From a checkpoint of a small mixture-of-experts model trained on Wikipedia.
Experts: 24 experts in each of 10 layers, 80 SwiGLU neurons an expert, 2 picks a token, a sigmoid router, a shared expert of 320 neurons.
Below are experts of layer 7 (counted from 0) of a mixture-of-experts language model. Rows are named router (the router's row for the expert), gate (a neuron's input weights, with its number), up (a neuron's input weights, with its number) and show model dimensions 0-127. Each number is 200 + 30 x the weight over its row's rms, rounded and kept within 0 to 999.
After each expert's rows: a language model's description of what the expert responds to; "mostly gets" lists some tokens that are sent to it at least half of the time. This comes from a sample of Wikipedia text that the model never trained on.

# expert 4
router,208,207,226,205,194,225,194,175,203,197,173,201,236,169,143,188,230,192,210,207,201,198,171,149,157,177,225,191,166,218,151,195,113,199,242,227,214,199,193,177,220,206,189,231,204,177,185,244,199,169,188,281,161,177,236,158,239,209,199,182,190,176,197,205,203,195,207,190,197,238,195,211,192,186,203,183,177,212,216,202,258,200,190,256,210,224,232,199,242,198,220,208,194,175,184,179,187,269,238,185,201,239,205,210,192,185,201,192,226,204,204,181,194,149,300,221,193,233,201,177,219,232,260,228,195,152,185,170
gate8,234,212,161,196,182,206,194,191,194,169,188,241,241,173,207,213,228,180,236,202,173,174,242,217,193,237,245,219,183,147,202,209,236,201,219,248,219,230,159,215,208,215,167,194,216,171,187,217,192,160,213,189,157,186,176,193,173,212,241,186,190,244,170,175,184,191,217,225,190,170,256,177,259,254,243,195,190,214,193,206,203,211,202,142,232,200,220,214,198,198,224,191,191,182,170,163,154,201,148,152,202,187,190,212,177,189,167,186,192,211,246,233,197,177,234,190,208,225,136,212,121,195,248,208,222,182,227,190
up8,210,193,182,219,210,149,195,206,192,242,227,168,176,214,224,210,211,214,249,240,139,150,258,195,184,187,197,259,210,177,202,235,198,152,239,213,190,209,188,203,176,249,204,185,180,157,177,195,199,192,234,186,216,131,211,176,144,215,231,218,194,215,189,156,176,196,223,214,224,131,212,224,170,200,205,275,106,257,204,140,217,183,216,167,229,226,200,268,196,142,200,148,177,196,123,185,158,164,144,252,197,200,200,263,205,231,146,171,220,164,203,261,215,193,170,222,212,161,209,176,145,196,187,236,215,174,166,140
gate9,238,228,252,187,184,209,194,207,191,211,218,237,210,232,151,171,235,219,217,175,205,215,96,201,192,289,237,154,225,244,248,184,220,222,222,198,206,218,194,215,169,273,183,212,196,160,197,216,228,198,176,195,170,204,227,219,199,231,157,222,223,213,239,210,211,219,160,170,243,230,224,214,199,180,191,237,187,248,183,218,199,201,166,164,205,211,198,228,179,202,196,134,187,255,213,220,203,161,206,187,173,179,180,180,217,137,139,188,234,151,238,210,235,177,193,231,222,181,241,226,195,201,204,161,177,196,186,210
up9,218,243,155,182,193,123,192,199,170,129,221,211,261,199,226,183,197,179,217,195,205,232,221,191,243,198,187,124,230,245,188,218,190,192,214,188,250,144,178,151,158,189,160,143,199,179,182,225,192,146,185,145,221,164,171,204,204,247,218,165,195,248,184,231,196,186,167,172,194,217,256,231,198,189,219,202,112,234,219,231,197,163,189,226,176,204,251,209,158,173,198,208,189,147,275,164,180,165,201,172,160,182,220,205,189,146,165,174,218,201,221,198,191,125,220,150,186,158,226,169,212,173,185,187,191,250,105,214
gate10,222,255,157,211,203,204,215,236,220,253,214,198,180,278,245,173,241,198,179,254,203,214,204,220,122,209,230,226,178,207,184,163,193,189,174,161,180,155,196,227,191,191,167,122,180,219,252,237,229,196,223,194,159,204,201,258,222,195,229,224,205,157,139,178,202,220,229,154,224,239,181,217,187,180,245,113,173,182,197,184,188,258,178,198,234,181,212,157,201,176,219,180,158,168,175,191,157,259,183,162,252,176,217,183,214,207,220,240,211,186,167,194,234,185,239,133,188,210,201,172,175,180,206,262,213,194,181,198
up10,166,250,209,200,242,224,187,214,134,200,207,196,167,185,165,169,188,135,226,199,168,190,225,179,199,184,212,223,251,247,249,201,164,221,214,235,185,231,248,170,194,201,203,296,243,168,179,163,241,228,219,227,180,146,217,157,171,195,181,218,202,193,281,218,181,210,205,199,195,154,241,181,191,203,157,232,189,246,195,193,214,162,219,176,208,170,200,227,186,195,140,202,199,241,151,214,230,160,251,183,203,217,153,227,140,184,171,181,168,205,223,194,181,232,155,276,195,223,209,224,242,188,192,176,216,198,203,206
Description: Pipe cells in tables, hyphen bullets before infobox fields, and field colons or semicolons, e.g. | , - Coordinates:, Born:.
mostly gets: "|", " |", " /", ");", " by:", " Born:"

# expert 2
router,169,184,199,212,186,226,246,190,239,186,198,237,200,228,194,197,221,208,205,178,203,194,217,134,165,132,202,172,185,259,164,170,180,193,302,252,198,226,191,213,209,231,173,190,192,195,225,290,213,181,215,273,197,216,248,176,232,232,192,147,195,211,220,197,151,233,186,208,206,198,201,130,163,181,183,207,227,175,192,198,228,194,162,241,179,220,194,172,227,201,266,197,193,207,192,199,130,239,168,209,195,181,208,216,235,163,230,170,220,190,234,211,253,134,212,214,178,167,184,187,208,219,201,175,222,188,164,178
gate0,200,205,184,236,226,186,259,230,152,205,197,283,161,176,226,163,216,165,230,188,214,189,226,162,244,207,205,232,190,184,181,238,167,209,184,219,201,159,204,159,182,238,194,173,189,167,220,256,188,155,197,187,235,196,208,212,208,150,189,180,158,218,202,198,197,209,221,223,178,189,122,184,181,201,241,220,240,142,191,147,199,235,179,195,202,187,204,160,218,172,188,178,213,151,253,229,147,186,163,175,161,228,211,228,178,214,207,213,236,158,237,197,209,147,215,177,250,236,185,212,213,218,153,168,195,231,171,203
up0,199,198,191,192,207,213,191,233,243,203,198,225,205,226,183,224,284,185,225,145,217,146,182,205,212,197,166,245,210,221,207,266,184,127,175,163,161,197,224,201,245,231,187,216,253,240,214,193,169,223,161,214,249,215,223,150,213,189,246,169,215,246,214,214,211,220,188,224,203,174,198,229,170,184,237,173,223,143,210,228,232,231,167,234,160,150,226,118,172,175,182,185,215,178,195,230,144,189,187,246,157,257,223,228,226,161,215,213,213,195,197,210,173,185,169,185,193,207,230,188,182,172,213,187,195,235,196,177
gate1,206,164,225,152,141,167,204,198,205,182,230,224,218,228,187,196,210,179,210,163,188,208,184,218,165,162,244,218,184,230,177,193,193,153,206,167,198,219,293,195,206,199,186,233,261,189,211,208,183,196,212,173,215,204,234,175,162,210,223,199,250,176,182,167,177,243,166,243,185,220,155,194,181,178,179,203,213,253,181,179,171,144,216,168,198,192,233,177,211,159,180,232,187,245,190,176,187,244,226,186,182,166,255,164,193,180,233,206,226,150,139,224,194,201,223,227,159,152,215,204,221,232,192,171,168,204,174,224
up1,166,191,231,122,138,173,212,232,215,202,223,209,193,226,218,199,222,185,209,172,238,237,204,213,153,164,256,238,215,240,172,208,202,122,190,204,230,214,285,207,199,222,218,197,282,183,210,158,180,173,189,173,247,179,195,203,175,200,251,192,222,204,175,169,169,201,158,225,195,217,162,164,191,191,162,232,219,210,205,185,190,162,253,212,205,216,219,175,180,133,178,241,219,220,198,187,189,214,227,189,184,183,241,169,206,179,227,187,222,126,153,211,184,193,215,225,171,113,186,197,226,245,203,184,156,215,177,221
gate2,182,221,228,243,234,214,204,176,233,196,220,215,167,149,198,222,204,198,205,220,175,211,221,164,173,157,173,230,194,195,210,165,208,172,166,201,225,242,198,189,261,239,195,116,236,173,184,179,191,162,208,247,239,242,255,192,221,178,172,175,170,243,194,155,206,162,210,226,198,208,213,181,201,203,182,156,177,214,192,192,208,185,167,162,207,232,255,173,178,190,201,195,214,214,190,191,169,218,165,175,147,208,230,264,241,187,239,163,259,182,165,179,226,240,205,265,195,177,198,190,243,198,215,197,181,165,183,213
up2,190,224,150,244,227,203,225,196,235,236,220,175,152,236,208,171,189,170,226,202,202,195,202,187,225,217,159,205,187,185,172,232,195,145,200,209,256,240,204,214,201,263,220,165,156,111,199,221,153,123,178,208,263,237,205,230,259,238,241,168,161,234,141,241,131,223,205,202,211,179,193,164,249,189,162,218,178,186,215,164,251,235,188,235,133,218,209,181,145,227,204,186,188,181,208,163,138,254,208,161,157,189,175,232,216,200,204,186,219,178,214,202,184,201,154,197,238,136,192,238,231,198,196,215,199,154,201,194
Description: Common English first names and inner pieces of personal and place names in lists and tables, such as William, Kum-ar, Nel-son.
mostly gets: " William", " David", " James", " Peter", " Charles", " George"

# expert 12
router,233,216,226,208,164,233,190,152,215,176,193,249,238,228,196,217,209,231,169,183,122,207,202,153,189,186,180,186,178,210,200,164,202,244,258,219,141,258,257,158,175,184,194,223,186,179,137,212,169,174,205,257,213,213,230,209,215,208,156,190,176,204,167,202,200,173,213,213,204,177,148,141,158,239,203,232,192,192,184,199,195,164,179,231,157,202,247,185,230,190,237,147,153,206,171,252,174,260,194,186,211,220,243,197,169,220,169,156,210,179,238,153,226,173,229,226,194,230,183,214,180,212,245,201,187,194,138,190
gate0,213,204,212,197,211,208,249,183,209,221,182,233,162,177,216,210,211,233,193,186,175,170,179,142,176,205,191,227,195,189,189,142,199,165,221,187,172,272,215,225,190,227,199,182,222,193,175,206,220,173,193,218,214,206,219,212,210,228,156,172,166,201,138,179,165,197,222,239,248,188,208,143,129,194,195,165,248,196,138,184,171,211,182,222,204,169,217,258,179,203,241,177,135,158,156,205,183,183,206,185,196,223,211,212,183,226,218,207,203,157,177,228,232,213,228,218,183,210,212,229,161,169,253,219,164,171,167,181
up0,175,215,183,145,238,136,162,269,244,140,217,158,202,222,210,125,196,179,211,213,233,202,187,179,182,135,189,177,201,212,251,184,199,226,199,254,221,220,192,178,247,166,190,187,168,264,214,197,207,199,182,197,173,196,177,216,170,68,242,202,211,170,200,196,190,205,154,138,217,168,202,225,237,158,157,194,206,140,187,250,237,182,223,200,199,202,181,170,176,210,207,195,250,167,228,224,229,167,193,223,200,208,212,229,176,230,224,170,162,210,186,161,162,164,197,224,127,195,149,161,227,210,193,205,200,180,179,201
gate1,214,216,222,194,186,206,195,269,247,230,216,182,179,185,179,180,186,142,190,117,208,195,172,207,197,154,215,190,199,181,169,196,201,184,207,208,155,178,217,201,173,226,192,192,171,196,168,187,220,233,258,202,209,191,154,215,192,192,248,234,224,198,188,192,239,170,216,240,199,200,202,220,210,201,178,181,219,206,244,258,189,140,253,177,204,150,186,194,209,198,219,168,126,247,137,232,244,235,215,220,210,205,220,185,168,211,172,179,219,224,211,240,241,230,223,203,257,201,174,202,132,206,215,207,272,259,232,190
up1,212,207,197,263,191,257,155,210,194,180,216,166,168,224,169,231,166,213,231,239,208,129,217,237,208,275,225,148,216,220,213,209,216,189,247,186,212,243,255,212,263,236,182,199,199,197,212,189,226,231,160,198,170,204,187,209,228,172,164,207,196,204,286,131,205,213,219,209,186,202,222,194,218,223,198,204,158,179,121,184,208,192,176,239,193,258,216,217,145,174,171,225,235,208,162,197,238,207,179,191,197,245,217,209,238,205,200,238,186,210,179,230,158,168,192,217,178,217,220,169,218,253,220,179,109,193,260,225
gate2,157,197,185,151,183,201,203,165,191,272,179,219,148,210,201,196,227,194,215,185,219,214,207,224,204,189,225,222,217,269,172,235,168,161,215,196,228,217,242,176,207,229,245,205,219,206,165,178,190,127,194,204,212,188,152,211,229,192,160,198,167,208,218,158,216,233,147,175,226,206,211,234,186,204,218,155,173,164,198,200,198,175,198,201,159,169,211,99,189,176,197,225,192,185,219,214,179,205,209,203,238,233,203,237,205,189,208,227,182,172,230,173,215,173,222,243,149,178,220,248,209,197,210,189,172,163,120,198
up2,188,159,194,226,200,177,179,253,187,235,269,190,250,243,179,219,224,222,251,233,194,195,160,211,184,234,186,209,171,145,204,180,220,221,205,195,233,229,169,197,201,248,209,179,204,206,228,208,177,216,172,164,170,233,232,160,195,181,182,152,239,200,235,214,204,183,182,200,178,185,164,167,196,185,210,227,173,227,231,238,222,215,152,178,229,248,208,208,261,183,224,169,216,119,177,222,185,191,173,212,138,194,208,183,196,201,229,229,199,204,191,205,167,187,193,163,222,157,161,213,165,181,212,190,231,266,233,253
Description: Hyphens inside compounds like fair-skinned or Co-op, plus prefixes and initial vowel capitals such as O, U, Co, sub, Super.
mostly gets: " O", " Co", " sub", " U", " co", "i-"

# expert 21
router,174,232,208,215,170,179,204,203,237,187,263,256,255,206,176,181,204,185,161,186,189,183,151,171,194,198,218,209,132,196,210,191,212,219,252,190,182,254,213,265,195,231,224,202,162,221,208,274,181,167,169,278,176,191,259,168,160,178,224,224,156,183,191,193,181,196,185,201,162,199,162,176,178,186,178,216,218,187,181,222,178,207,138,268,233,241,254,212,213,228,233,171,181,185,202,194,179,227,182,220,179,176,176,217,234,166,219,212,273,171,245,219,225,199,228,179,200,188,217,205,142,233,202,208,183,174,176,176
gate1,185,186,224,218,217,194,205,136,204,199,221,181,186,174,174,160,225,212,189,220,158,182,277,205,218,162,195,267,217,210,167,242,202,163,181,173,211,226,156,187,202,190,215,209,246,177,165,153,232,228,212,213,194,183,214,234,219,172,219,240,241,224,159,215,159,118,217,141,266,185,190,229,179,157,220,236,238,177,207,200,228,201,225,181,230,222,185,196,219,247,208,186,188,140,180,200,182,162,214,187,251,155,198,160,209,211,208,183,164,213,214,141,168,205,225,152,205,185,194,221,151,212,237,161,171,192,199,193
up1,152,183,188,182,188,209,230,217,194,197,208,194,213,243,126,189,215,235,142,177,183,174,151,232,196,152,213,182,151,224,206,205,191,195,219,170,234,198,165,188,225,257,240,172,148,220,153,212,222,224,198,243,171,194,206,205,209,164,197,179,192,202,173,200,169,164,188,193,166,192,199,177,227,163,170,248,267,207,194,222,196,181,212,190,278,158,207,162,162,244,206,156,239,245,204,165,234,224,238,187,233,182,204,158,178,233,249,185,203,172,195,167,193,158,222,190,238,180,174,197,201,202,145,178,159,221,218,173
gate2,225,175,220,156,202,235,163,200,173,239,190,192,202,214,187,182,111,184,212,228,201,163,227,172,167,263,183,180,200,253,211,201,197,198,164,211,191,243,98,245,176,169,267,172,166,206,179,222,179,207,205,183,187,185,218,192,203,186,226,165,114,198,203,203,209,204,190,243,184,202,254,206,222,228,207,164,223,165,200,183,186,140,170,214,223,248,180,243,257,186,249,232,178,269,220,235,223,209,226,232,218,182,191,233,148,234,196,188,203,200,225,232,208,184,191,251,216,267,187,223,166,195,210,208,162,204,136,184
up2,239,214,204,159,212,204,173,231,175,225,153,218,201,226,198,161,201,200,215,193,181,111,217,192,165,282,218,201,194,204,239,239,207,187,215,190,263,268,100,222,220,200,247,213,173,194,191,244,197,203,185,208,179,175,225,214,247,165,176,225,194,179,165,203,232,282,168,207,218,237,199,161,236,215,245,127,230,205,182,211,218,155,193,178,192,243,181,226,240,233,206,207,237,260,228,210,235,199,197,195,201,187,218,222,221,218,237,196,190,240,215,224,228,175,180,242,245,220,159,194,231,226,229,214,199,178,168,214
gate3,187,220,261,228,153,231,199,155,248,197,220,234,185,178,225,204,220,156,175,152,239,175,158,227,192,198,237,157,209,254,189,180,182,210,271,155,187,167,218,225,235,203,192,145,208,199,249,222,212,217,169,255,151,256,165,182,180,242,251,178,184,235,223,184,178,212,129,176,183,230,157,221,149,176,203,198,168,187,221,190,193,240,179,218,228,248,202,205,150,233,200,168,180,200,206,204,197,249,210,173,198,152,193,176,224,143,178,186,188,240,172,171,180,198,202,238,143,192,207,188,261,179,228,210,198,181,180,166
up3,190,129,168,170,207,214,210,188,219,240,230,194,159,239,188,167,210,212,238,240,189,196,212,197,180,214,192,200,209,217,213,219,189,248,188,217,237,238,174,210,201,275,174,211,185,197,188,178,212,256,234,168,235,165,211,205,244,159,181,168,179,207,189,153,193,175,238,215,175,177,219,185,230,207,197,162,181,185,195,200,221,189,259,150,188,182,168,199,240,168,206,239,183,192,163,194,202,102,212,203,236,245,216,216,163,197,211,229,194,264,200,233,237,199,192,217,215,230,165,284,199,240,182,203,259,227,206,195
Description: Month names in dates, plus commas and closing parentheses after names, as in taxon authorities ("Blackburn, 1890") and birth dates.
mostly gets: " March", " January", " February", " November", " September", " April"

# expert 10
router,149,192,209,187,190,196,242,185,259,208,202,249,206,257,205,187,256,192,153,214,127,192,177,166,198,144,192,174,136,197,163,183,165,160,225,197,159,183,217,202,178,207,187,221,190,194,197,253,243,189,226,209,193,211,241,184,195,200,165,166,195,196,158,128,204,205,189,223,213,164,169,193,145,171,208,178,241,176,226,151,168,236,165,238,195,195,222,182,172,232,214,179,219,197,202,226,141,231,160,211,228,157,170,243,216,177,203,190,250,190,255,181,241,169,223,217,207,161,189,179,157,205,195,146,197,240,195,135
gate0,158,213,211,180,198,229,227,218,197,190,175,230,211,202,202,195,175,199,217,206,197,205,146,185,234,251,220,188,253,251,186,189,161,213,251,152,192,182,180,201,208,176,219,167,222,179,240,202,180,232,260,194,286,207,208,179,230,208,177,210,174,215,175,96,189,232,226,189,231,199,177,206,175,205,216,220,177,241,177,130,156,257,240,175,212,208,219,193,131,174,164,167,234,223,157,164,169,219,195,160,182,164,243,205,173,209,210,163,236,161,186,192,187,169,178,229,235,235,213,221,167,237,144,149,198,281,164,208
up0,218,233,117,175,194,209,169,190,207,214,231,245,179,223,185,193,219,237,179,213,202,189,262,219,188,172,184,208,182,144,254,175,216,258,213,222,232,225,201,161,208,221,245,154,197,194,190,199,238,174,158,179,206,205,192,191,170,197,132,244,220,165,144,266,229,195,182,236,211,152,229,165,233,217,224,184,174,146,198,264,269,198,193,236,224,236,176,197,264,244,231,216,167,188,290,268,224,184,194,215,250,237,196,176,187,210,239,219,181,189,229,243,174,187,190,222,185,236,205,197,224,200,250,222,259,189,216,160
gate1,203,203,158,177,239,210,215,213,198,175,231,216,186,233,179,245,239,217,228,227,167,212,218,201,153,152,169,184,207,158,187,163,206,217,229,221,176,192,258,157,215,251,213,171,160,197,268,224,183,234,190,211,231,165,204,172,208,193,186,272,215,215,161,159,235,161,248,266,181,140,215,189,210,221,283,194,208,229,247,171,147,207,179,199,193,198,146,195,155,234,219,201,229,195,200,277,221,196,226,159,185,166,165,218,199,234,219,218,249,169,222,219,230,191,211,206,229,198,178,140,189,263,226,183,222,217,189,222
up1,162,197,195,205,254,193,179,213,154,212,191,208,184,184,204,221,244,191,181,189,196,237,221,209,214,219,169,208,136,154,143,276,191,197,148,188,183,233,229,177,170,141,160,164,185,203,183,206,164,185,177,182,216,195,219,235,236,204,150,175,157,166,226,140,204,188,218,217,190,234,228,180,181,176,173,217,206,201,235,171,249,212,168,204,130,142,196,235,191,219,214,231,236,192,184,228,227,184,229,181,232,164,210,219,193,151,258,201,200,186,199,164,188,183,177,206,203,186,217,236,137,236,220,193,260,203,192,207
gate2,174,223,226,206,168,171,208,173,196,140,193,182,197,228,201,237,186,229,200,203,241,226,175,182,202,200,170,210,188,192,222,208,176,231,199,181,125,195,129,205,191,116,138,169,200,206,223,210,239,152,204,223,227,233,223,206,229,184,251,225,212,128,188,189,233,208,203,167,219,174,197,220,150,150,230,235,198,194,196,141,167,273,265,245,170,221,185,196,156,222,197,258,171,200,188,218,221,155,188,218,219,162,199,201,199,172,138,173,192,180,184,140,182,176,193,205,199,181,273,207,210,225,257,181,141,161,181,191
up2,194,251,198,200,216,171,189,220,198,194,212,191,208,219,203,232,177,261,217,194,159,216,188,217,221,198,198,191,194,245,210,231,214,225,174,212,179,223,153,188,184,174,187,239,260,164,223,225,262,193,229,220,197,264,254,179,212,191,224,221,206,170,209,203,217,196,211,189,191,164,210,173,147,198,230,201,176,243,152,163,186,237,234,249,186,179,220,224,214,268,199,188,156,241,205,216,247,199,271,203,197,122,222,221,258,231,172,132,198,200,190,159,267,210,173,176,162,196,218,191,227,218,256,186,197,171,191,190
Description: Numerals, year pieces and count words like first, two, several, million, plus commas in census and sports statistics.
mostly gets: "–200", " several", "–202", " last", " four", " million"

# expert 11
router,158,208,194,230,136,198,227,161,227,156,248,257,229,183,215,179,249,202,199,228,165,207,154,223,150,173,211,190,182,233,174,195,172,216,204,187,131,201,188,226,176,162,214,219,155,191,188,236,206,174,179,165,179,206,218,212,209,190,190,191,200,210,148,164,196,235,209,224,220,186,171,223,183,155,168,189,204,195,202,149,188,181,156,234,195,221,223,193,205,212,193,191,200,242,189,172,195,214,229,204,227,193,219,252,240,205,222,180,216,254,216,194,227,204,249,194,196,178,182,182,193,220,207,195,179,226,143,197
gate0,210,189,174,220,193,203,248,208,172,238,203,209,245,244,201,168,274,237,204,186,190,198,228,206,209,180,263,233,180,171,166,190,191,171,220,204,176,162,170,168,174,213,226,167,189,225,180,261,199,222,231,198,197,183,193,182,179,221,195,219,197,203,142,194,183,198,243,238,195,142,155,222,190,247,231,187,204,186,214,175,191,180,191,214,165,209,180,159,211,210,215,240,201,200,200,186,146,262,207,176,219,203,220,146,202,216,209,196,180,209,226,183,148,220,211,235,173,162,208,188,198,240,197,172,185,267,154,329
up0,230,205,219,234,228,200,240,149,205,200,194,157,199,196,202,164,222,206,237,178,149,188,190,191,187,203,231,190,174,193,215,230,237,230,185,142,239,171,200,186,197,221,160,213,214,221,268,219,205,229,236,215,187,221,239,185,186,233,277,200,189,182,212,184,239,190,197,212,173,182,165,256,156,224,171,217,174,209,198,205,229,177,196,148,162,186,204,198,181,164,256,222,174,160,231,207,223,254,151,220,172,256,194,206,187,251,235,160,211,146,158,248,240,185,202,179,225,190,217,186,174,262,195,175,180,198,164,202
gate1,274,178,225,153,203,235,200,166,179,176,279,211,236,202,185,226,141,162,209,195,203,212,208,199,217,233,199,197,185,196,245,215,170,147,206,208,144,195,157,179,209,216,170,159,232,156,161,210,179,185,257,195,205,225,231,230,226,135,223,205,248,181,255,202,129,217,151,238,159,184,186,205,204,192,238,117,177,202,238,173,191,196,172,198,176,200,238,146,207,206,213,201,177,199,123,247,181,216,198,189,161,184,135,248,229,202,199,198,189,161,186,225,201,167,235,166,175,234,239,192,211,201,226,219,139,205,173,198
up1,173,195,159,163,178,148,176,168,235,195,185,180,146,228,198,129,198,184,218,237,215,223,172,183,183,158,159,206,202,232,212,225,207,165,221,237,235,182,167,172,199,189,224,183,222,200,240,195,262,234,179,217,195,212,160,231,202,190,213,212,211,108,162,246,256,265,183,145,255,135,215,177,235,174,213,219,208,136,169,180,186,154,230,183,187,219,195,204,160,209,185,232,209,235,222,143,176,205,227,190,239,221,200,157,209,152,171,222,208,185,182,199,201,217,190,181,195,191,150,201,215,160,172,195,195,199,194,172
gate2,188,261,217,181,203,245,134,111,240,252,202,225,273,174,215,234,213,196,204,151,217,163,166,192,143,178,217,175,159,138,167,197,139,199,207,200,213,213,209,233,140,168,208,186,179,229,245,210,155,251,161,196,207,196,232,200,180,216,140,202,180,157,165,203,195,202,220,241,263,209,193,199,161,169,190,192,152,134,213,244,240,194,217,231,222,175,179,163,167,187,120,239,192,220,236,201,155,221,164,237,157,200,206,209,194,189,169,180,199,220,238,207,243,208,182,212,157,214,217,196,228,169,238,161,218,166,270,199
up2,214,131,208,247,205,228,206,220,244,183,216,179,194,174,211,222,225,139,219,206,232,172,226,210,235,212,203,243,237,174,184,154,189,231,185,216,242,233,201,189,223,229,233,151,197,190,197,216,193,183,208,202,172,218,206,228,211,219,155,175,233,212,175,236,260,235,238,199,154,186,153,264,205,237,230,212,223,198,198,177,163,182,195,167,229,253,273,170,223,121,164,206,200,183,162,235,200,202,157,197,180,243,207,212,159,211,178,225,183,244,238,183,161,199,222,162,167,154,179,238,217,150,226,166,196,134,202,184
Description: Short pieces in the middle of longer words, such as circum-st-ances, influ-enc-es, l-in-ear, ident-ical, usually before -ation or -ing endings.
mostly gets: "cl", "erv", "enn", " offic", " prom", " stat"

# expert 9
router,211,223,196,210,144,231,221,189,226,191,274,246,213,240,191,173,208,192,183,215,165,175,169,176,205,195,196,137,137,208,179,198,205,245,229,225,208,206,228,210,255,223,178,193,182,172,173,316,198,190,205,262,222,199,219,195,224,259,156,207,187,190,226,209,224,193,158,148,225,201,227,222,190,230,168,243,229,183,203,173,123,216,174,259,189,220,207,191,211,213,194,196,182,190,214,187,182,224,199,208,171,204,189,234,237,155,182,192,242,191,242,236,207,155,235,201,253,204,183,206,177,221,257,170,235,236,147,173
gate0,229,203,207,227,160,175,191,213,176,176,219,224,224,191,198,212,192,171,186,219,151,196,214,160,199,221,206,142,179,243,205,211,202,235,180,190,203,264,185,206,222,167,184,153,255,179,183,269,126,242,219,193,215,160,179,197,244,171,156,166,220,200,212,214,261,178,173,191,182,192,216,210,191,187,220,254,164,170,193,172,188,225,259,174,232,186,215,181,205,201,246,153,188,211,174,203,243,194,136,251,210,212,219,217,261,158,262,187,228,203,205,198,244,216,259,220,235,203,137,246,226,194,215,210,232,255,182,248
up0,197,191,206,211,204,188,236,206,191,212,213,222,187,164,171,201,93,165,212,200,203,207,181,234,169,187,180,196,191,218,185,231,193,159,194,240,149,191,154,194,186,209,181,212,203,235,157,256,279,222,184,199,199,206,216,237,183,165,222,257,158,187,143,216,170,178,243,176,223,210,183,263,191,251,153,171,136,222,206,172,177,152,205,199,198,164,198,182,198,166,164,211,197,212,141,237,210,209,232,243,216,204,200,168,220,248,160,159,217,187,202,208,212,191,226,212,140,200,123,155,196,212,192,187,225,255,164,190
gate1,221,163,176,219,229,188,242,203,144,174,219,233,171,256,184,177,205,221,149,195,176,228,213,216,263,229,151,189,179,195,241,256,209,175,176,189,132,139,217,194,193,194,153,219,193,146,195,150,189,199,176,210,217,234,120,188,240,219,226,204,170,240,209,179,180,208,241,176,170,146,166,202,214,235,237,250,238,175,225,192,222,240,212,223,175,267,238,210,219,215,156,164,171,178,225,226,202,170,202,250,184,138,223,242,194,187,217,211,221,182,210,230,208,186,233,173,183,181,183,175,149,154,227,211,156,205,236,212
up1,232,185,215,223,279,186,271,167,230,194,198,144,166,178,173,188,211,225,130,209,211,181,185,230,226,173,189,162,217,180,200,177,231,254,193,202,146,190,136,213,151,213,184,226,200,224,163,200,184,206,202,215,208,174,193,182,221,210,200,246,286,136,227,191,190,161,217,181,205,193,130,153,198,182,151,198,167,229,214,165,245,197,144,143,206,208,205,234,188,150,256,218,225,201,198,256,125,209,235,166,172,167,215,216,161,209,190,221,202,233,237,186,254,200,209,201,170,263,180,200,211,176,247,190,196,231,203,149
gate2,229,210,205,203,191,220,248,150,200,203,187,218,189,244,176,217,175,238,197,167,204,206,141,181,205,178,212,189,168,182,226,189,210,178,248,232,167,195,198,195,222,173,203,211,227,189,217,215,183,174,222,198,209,190,226,166,193,180,168,208,201,232,159,174,207,163,165,182,217,219,190,180,209,195,247,193,233,175,238,147,164,249,191,192,190,186,190,191,147,226,211,174,193,139,179,183,151,234,219,225,179,201,161,215,180,164,215,205,182,200,210,160,179,234,173,201,152,242,229,179,204,171,149,149,215,196,215,188
up2,165,145,250,230,210,194,220,154,197,166,184,173,196,257,190,207,193,232,265,174,223,195,161,191,238,244,193,209,172,207,213,191,179,158,181,220,179,185,154,182,196,154,170,180,155,211,215,195,215,196,167,172,204,207,222,191,184,253,209,200,170,184,198,183,214,228,167,228,179,166,179,193,260,181,203,215,195,238,236,157,240,223,220,188,218,181,172,217,248,193,232,241,150,168,161,195,195,223,196,170,206,155,204,197,226,194,208,161,208,197,204,227,208,136,224,220,175,199,217,197,150,217,127,201,179,208,239,245
Description: Short word starts and pieces inside proper names and compounds, such as Crow-ley, Wolf-e, Rose Bow-l, high, Red, Air.
mostly gets: " high", " law", " Gold", " air", " High", " Green"